Weights of a small mixture-of-experts language model, trained from scratch on English Wikipedia.
Size: width 384, vocabulary 23718, 102M parameters.
Experts: 48 experts in each of 13 layers, a softmax router.
Below are experts of layer 3 (counted from 0) of a mixture-of-experts language model. Rows are named router (the router's row for the expert), gate (a neuron's input weights, with its number), up (a neuron's input weights, with its number), down (a neuron's output weights, with its number) and show model dimensions 0-127. Each number is 128 + 24 x the weight over its row's rms, rounded and kept within 0 to 255.
Before each expert's rows: "mostly gets" lists some tokens that are sent to it at least half of the time; "comes before" lists some tokens at least twice as common just after its tokens as in all text. This comes from a sample of Wikipedia text that the model never trained on. Tokens count by the router's weight.

# expert 5
mostly gets: "|", ":", " –", "=", " -", " −"
comes before: " ", " The", " \"", "==", " In", "The"
router [128  90 144 110 154 125 122 111 123 134  81 122 159 158 140 154 142 113 134 130 162 129 121 142  95 151 126  90  69 122 103 145 134 136 130 202 169 164 166 163  92 130 118  90 141 153 112 134 156 160 105 136 163 115 146 135  85 153 150 162 120 123 142 111 147 113 161 122 148 133  88 112 117 118 143 117 145 112 175 126  88 142 124 143 134  93 144 146 145 120 123 147 131  85  82 121 141 147  92 123 161 131 102 134 155 128 126 125 114 105 116 128 104 121  83  91 106 111 125  91 131 117 147  94 131 115 109 156]
gate0 [ 97 114 123 140 111  78 101 134 178 112 149 118 118 116 167 145 150 125 150 100 166 114 159 100 123 110 155 171 147 149 125 132 153 125 152 145 150 107 117 125 135 133 109 115 113 179 126 148 130 114 107 111 150 124 134 140 122 142 149 114 121 122  83  78 157 174 193 160 135 108 115 127  68 104 191 128 143  84 138 149 136 138  83 116 116 111 111 114 127 151 150 127 134 129 138 133  92 141 138 154 118 130 107 139 154 143 135 130 122 129 140 114 170 166 160 141 128 110 105 149 178 134 108 152 135 115 100 121]
up0 [144 145 147 168 141 113 120  71 106 145 125  93 101 137  91 130  76 125 161 111 122 136 140 139  89 151 150 130 100 176 127 113 118 143 127 104 106 171 108  97  97 179 124 133 117 143  93 135 142 152  90 135 175 157 126  86 116 106 125 125 119 111  68 129 129 132  83 121 155  96 181 152 119 126  55 163 121 152 159 117 144 125 114  95 128 141 145 188 135 156 124 116 122 119 142 161 106 118 105 130 105 129 120  98 137 107 115 119 140 141 161 125 110 105 121 128  94  85  98 106 134 122 159 176 118 121 140 163]
down0 [137 143 169 141 151  95 127 123 136 114 132 109 104 179 117  80 156 114 126 145 121  95 115 155  86 134 100  77 110 160 126 144 116 122 202  83 106 167 144 138 146 157 126 116  96 150 146 124 144 135 108 133 157  89 102  97  96 128 104 154 143 131  93 109 136 144 112 129 114  92 136 140 111 137 151 124 140 120 162 105 106  85 119 159  81 164 145 155 111 150 180 147 143 147 135 108 110  71 140 112 124 143 119 106 159 123 146 112 187 164 120 134 134 143  88  74 129 158 101 118  81 132 152 132 105 131 156 152]

# expert 35
mostly gets: ")", ").", " ==", "\".", " ===", ".\""
comes before: "\n", " The", "-", " He", " In", " It"
router [110  90 114  96 134 141 132 143 142 125 113  95 127 118 124 141 138 107 132  97 132 147 144 162 100 126 159 100  93 155 119 133 150 142 123 165 134 173 147 112 131 121 105  91 111 150  94 155 149 150 140 159 115 109 136 140 107 162 118 156  68 106 133 155 149 120 128 132 156 132  92 115 137 106 164 125 127  94 167 110 146 134 133 120 115  94 134 123  94  89 146 163 147  80  73 137 170 149 112 131 142 137 141  87 155 105 155 143  91  94 140 150 109 121 138  62 131 126  93 126 101 145 121 108 115 113 159 145]
gate0 [113 166 122  99 148 114 129 130 118 131  40 165 112 130 134  90 146 146 126 180 159 125 123 116  90 121 119 149 122 131 138 125 120 151 145 133 156 119 117 172  95  76 153 159 139 123 143 159 107 139 125 163 159 133 137 169 147 111 107 115 107 136 112  53 146 136  99 110 118 118 142 137 149  88  97 152 120 189 129 121 148 137 151 159 129 135 120 102 152 101 116 108 161 147  95 131  80 164 138 140 116  72  85 130 124 134 169 160 142 103 146 127 105 129 112 152 130 107 149 145 139 115 155 112  99 137 114 176]
up0 [140 140 155 145 168  73  96  80 154 115 110 118 172 139 171 137 114 122 104 155 130 124 131 136 141 142  89 107  79 138 120 137 125 141 153 147 128 126 107 135 162 123 108 123 129 117 177 137 154 123  83 124 140 115 140  86 180 115 144 109 120 151 112 126 133 166 107 141 110 113 132  99 138 120 117 168 131 154 150 119 137 153 120 132 127 162  69 119 115 162  84 139 151  77 119 114  74  86 128 154  90 100 160  91 126  84 124 110  82 154 111 114  92 160 120 106 123  98 107 106 164 116 100 112 171  53 104 135]
down0 [120 158 123  93 146 136 138 177 117 157 139 131 135 115 126 155 102  86 115 107 149 128 122 131 152 147 113 131  99 103 153  98  84 160 102 106 113  87 140 138 172 147 110 147 135 119  95 119 148 142 116 115  91 133 116  95 161 142 155 110 107 178  65 164 128 129  81 135 134 131 119 122 128 114 131 147 108 102 149 157 102 124 117 124 139 163 143 132 129  76 135 123 109 137 127 117 133  91 149  87  82 100 150 140 125 114 118 148 125  98  94 105 173 117 148 120 144 131 116 153 143 166 135 127 113 121 127 142]

# expert 0
mostly gets: "|", "See", "%;", " Candidate", "----", "|---|---|---|---|"
comes before: " ", "\n", " \"", " Team", " The", " —"
router [125  79 117  92 153 165  89 136 168 133 107  94 167 143 149 172 122  99 142 101 137 117  92 142 107 147 144 116 107 152 142 128 150 136 123 138 145 153 149 135 120 146  91 121 105 136 103 164 159 157 121 136 166 101 152 132 107 162 122 141 100 128 116 115 118 138 111 178 138 148 114  89 126 100 157  99 130 112 146 110  97 136 138 137 119  83 160 121 113  80 151 157 125 128 100 132 123 140 104 115 109 116 113 117 157 113 133 111 120 101 146 142 124 113 111 119 110  89  91  88 136 123 114 107 111  89 104 137]
gate0 [150 141 163 140  93 156 153 130 123 110 147 150 110 165 117 127  94 103 130 104 116 129 121  82 164 136 128 157 132 179 132 160 136 121 128 142 134 136 138  73 119 102 126  99 154 115 112 133 136 101 117 105 137 140 156 111 132 158 166 129 134 134  75 118 132 128 132 160 118  86 148 162 146 110  88 101 130 106 149 114  97 100 158 136 117 142 112 166 132 150 147 103 147 127 110 127 126 112 167 150 140 147 131 149 139 154 151 101 142 138 123 120 133 102 128 113 152  82 133 120 104 158 111 111 116 125 137 184]
up0 [125 125 120 149 149 137  87 161 140 125 113  94 103  90 134 140 126 138  86 101 128 119 102  98  84 169 141 104 159 167 120 145 152 132 138 132 105 109 140 157 108 139 159 128 123 126 108 170 108 149 183 123 129  76 157 116 123 114 125 158 148 107 106  83 161 189  84 127 135 134 140 138 138 109 138 119 125 126 121 137 113 106 137 122 141 111 128 135 139 144 113 115 126 153 101 151 133 155 133 121 141 141 144 129 139 124 134 155 121 147 115  92 154 103 186 139 147 133  94 102 164 175 128 112 120 122 135 143]
down0 [127 131 152 147 101 141 117 152 165 154 102 153 131  99 125 172 158 143 121 135 134 150 122 131 139 135 127 108 189 164 118 133 122 145  81 141 125  57 167 106 117 137 138 120 135 104 167 108 100  61 123  98 136 126 153 106 152 144 172 152 145 150 126 134 133 114 159  92 152 168 116 134 158 115  94 145 109 130 137 178 146 143 149 137 158 159 120 149 139 146 146 143 123 104 161 112 132 125 146 111 111 131 105 142 137 136  50 147 121 114 120 155  83 135 138 123 158 123  98 114 146 115 134 176 124 162 154 140]

# expert 22
mostly gets: " city", " School", " City", " County", " Church", " War"
comes before: ",", ".", " of", " and", ")", " in"
router [ 99  68 145 113 139 133 142  90 130 140 116 128 108 138 141 156 148  80 133  99 127 153  89 168  82 124 128 101 103 145 140  96 150 158 152 136 123 174 141 134 121 140 136  83 125 144 106 159 180 164 126 144 147  96 158 126  73 158 124 163 123 142 121 133 126 138 139 147 138 164  98 123  97 119 151 128 135  96 142  89 173  98 111 123 144 104 108 143 112 141 127 194 130 115 136 144 157 173  81 143 133 120 144 112 165 107 165 137 123 104 151 169 124 143 156  75 161 143 101 131 136 142 140 116  76  66 123 147]
gate0 [174 103 108 108 134 120 140 102 147 155 102 143 101 102 162 149 113 152 150 126  94 106 138 153 162 120 143 110 138 149 103 118 157 139 103 132 138 144  81 130  84 119 141  96 153 102 168 114 164 129 102 133 140 136 113 124 151 120 136 110  74 133 140 163 100 143 107 115 138 126 107 106  78 172 128 122 179 153 135 123 154 118 111 125 122 172 137 128 158 101  85 136  80 100 143 142 139 118 126 147 163 110  93 116 118 121  97 105  98 151 135 139 125 121 116  79 148 137 122 151 155 109 141 148 103 163 137 103]
up0 [126  91  92 109 125 155 140 136 137  96 139 137  99  91 132 122 129 169  82 116 107  92 126 115 135 111 112  92 121 166 169 147 114 137 111 104 112 160 155 137 123 127 104 128 101 105 111 153 127 174 137  79 147 164  96 140 106 137 124 144 105 126 118 171 125 139 134 150 133  56 142 156 155 153 122 128  99  95 122 139 102 164 135 118 105 134 144 132 148 110 157 143 121 136  98 123 103 124  90 140  94 105 117 137  90 147 171 162  90 130 133  94 136 131 139 112 150 113 126 100 180 111 134 121 106 169 134 135]
down0 [111 116 133 108 173 109 105 143 164 103 129 105 146 135  74  98 103 104 144 107 111 118 144 166 166 147  77  93 122 118 122 123 147 140  92 134 187 122 125 128  90 141  79 135 100 147 164 105 147 115 133 158 143 132  98 129 118 104 139 150  78 157 138 121 133 135 120 146  98 142  98  81 166 126 139  93 165 135 119 133 144 138 125 137 141 152 146 153 142 153 144 118 146 106 178 119 135 117 130 137 155 143 127 142 121 101 105 141 156 136 131 126 112 163 120 171 109 120 128 116 167 153 147 113 153 130 157 110]

# expert 25
mostly gets: " They", "|", " ±%", " SWE", " He", " and"
comes before: " ", " The", " In", "=", " •", " Website"
router [127 102 131  99 160 148 117 107 107 106 111  93 135 138 148 156 128 107 152 104 137 112 115 149  89 162 149 101 107 168 119 167 161 152 167 149 156 158 163 187 115 131 121  96 100 147  99 151 156 159 123 134 146 106 142 104  92 168 124 151  98  89 106 129  98 144 121 159 156 156 119 107 124 109 165 114 128 115 158 112 139  81 118 140 122  91  95 123 118 108 157 165 171  87 115 122 149 154 104  96 153 134 106 128 150 101 146 141  90 106 129 153 121 119 132  95 156 101 105  98 145 151  97  93 100 115  68 160]
gate0 [141  63 150 153 160  70 131 112 104 146 125 114 180 114 153 152 124  97  77 149  77 135 114 193  69  97 136 117  92 117 178  89 140 140 124 138 161 111 151 152 129 116 132 141 127 155 132 113 165 113 142 161 126 109 144 121 104 115 134  97 147  97 124  96 136 101 122 154 168 152 125 126 128 142 150 160 146 130 111  91 122 143 109 153 128  83  72 150 155  90  84 147 142 112 180 112 113 113  98 113 126 124 111 138 161 108 124 185 115 151 157 125 124 108 129 124 117 149 135 117 167  99 141 112 136 130 102  77]
up0 [121 113  78 119 141 153 127 127 109  85 127  94 130 143 101 128 139 133 137 157 130 144 150 151 110 123 144  91 137 131 136 169 127  79 136 126 174 111 127 121 155 137 131 139 155 104 152 127 155 127 112 121 112 116 134 138 126 106 161 161 131 139 145 118 189 103 135 131 126 122 133 120 145 102 131 149 133 156 155 181 107 143 124 148 123 150 129 112 140 182 148 132 133  80 110 148 101 135 167 129 130 105 142 118 156 147 155 118 130 135 100 142 124 128 126 113 133 126 146 147 182 150 158 109 132 158 142 128]
down0 [ 72 130 146 135 156 136 157 132 136 204 149 108 133 126 115 136 108 115 153  96 122 157  62 168 125 157  97 133 112  94  89 115 112 132 107 120 165 129 132 139 130  81 134 154 133 150 140 157 125 109 133 108 126 124  91 123 137 132 130 137 114 100 156 155 134 133 132 150 138 126 105 126 116 110 143 162  95  31  78 119  93 168 129 140 156 159 111 121 115 139 128 124 125 149 101 174 139 139  86 117 133 128 117 137 134 144 109 145 124 119 114 127 136 138 120 135 129 120  90 101 152 131 204  99 138 125 143 124]

# expert 13
mostly gets: "\".", "\n", ".\"", ").", " ", ")\""
comes before: "\n", "-", "|", "==", "The", "==="
router [106  88  87 102 101 119 113 106 144 151  95 129 148 161 157 163 134 100 150  83 140 158 112 151  88 148 149 118 110 143 124 146 157 112 136 144 167 164 173 133  99 114 108 104 111 157 114 159 162 152 124 130 154  98 132 105 109 174 123 150  72 118 123  87 145 144 116 160 155 154  94  93  84 111 153 117 116 128 145 109 146 125 117 132  82  92 117 134  97 123 131 162 148 100  87 142 128 154 125  97 153 120 175  99 163 108 147 154 121 116  98 136 119 125 134  84 135  89 100  95 168 150 106 126 109 109  83 131]
gate0 [ 83 122 116  86  81 164 115 120 142 170 142 124 123 105 136  83 113 154 146  95 116 167 110 114  96 124 147  90 106 108 145 127 136  88 100 182  92  82 101 130 137 118 124 135 130 104  79 128 174 180 206 121 162 144 144 149 129 168 106 152 137 144 106 111 128 118 158 109 119 155 149 131 109 128 114 136 160 113 135  96 129 145 135 136 126 131 140 129 171 139 118 145 137 147 120 142 113 115 131 165 123  94 145 134 124 150 131 129  82 113 122 117 118 107 125 103 153 139 140 122  99 119 132 121 130 101  66 159]
up0 [114 131 113 156  96 166 121 121  97 113 138 127 125 124 116  87 134 153 162 146 170  91 137 161 133 149 156 110 120 126 100 168 136 117 190 106 108  94  82 168 135 127 101 139 131 121 160 104 141 133 158 112 148 101 146 111 120  96 137 152  82 113 168  89 133 102 135 119 149 119 164 147 145 124 110 122  86 155 182 154 111 134 128  91 124 112 134  97 121 163 156 126 163 122 114 124  94 157 134 144  94  75 147 130 135 144 129 113 145 127 124  98 111 121 128  91 139 150 138 199 138 127 114  91 126 114 124 131]
down0 [144 121 111 148 109 131 106 109 146 139  90  95 151  63 126 149 137 136 151 122 108 122 120 156 150 166 130 105 153 125 127  95 158 128 151 165 159 148 146 115 182 155 121 139 107 140 110 138 145 134 170 141 131 129 143 112 111 137  84 104 133 132 114 102 146 115  83 114  98  93 123 115  94 133 135 115 129 165 131 178 112 126 109 108 135 129 138 123 170 152 123 139 159 148 155 128  90 127 139 147 118 104 112 107 136 141 130 139 169 152 134  82 110 140 106 119 105 147 157  99 105 163  96 115 104 126  98 138]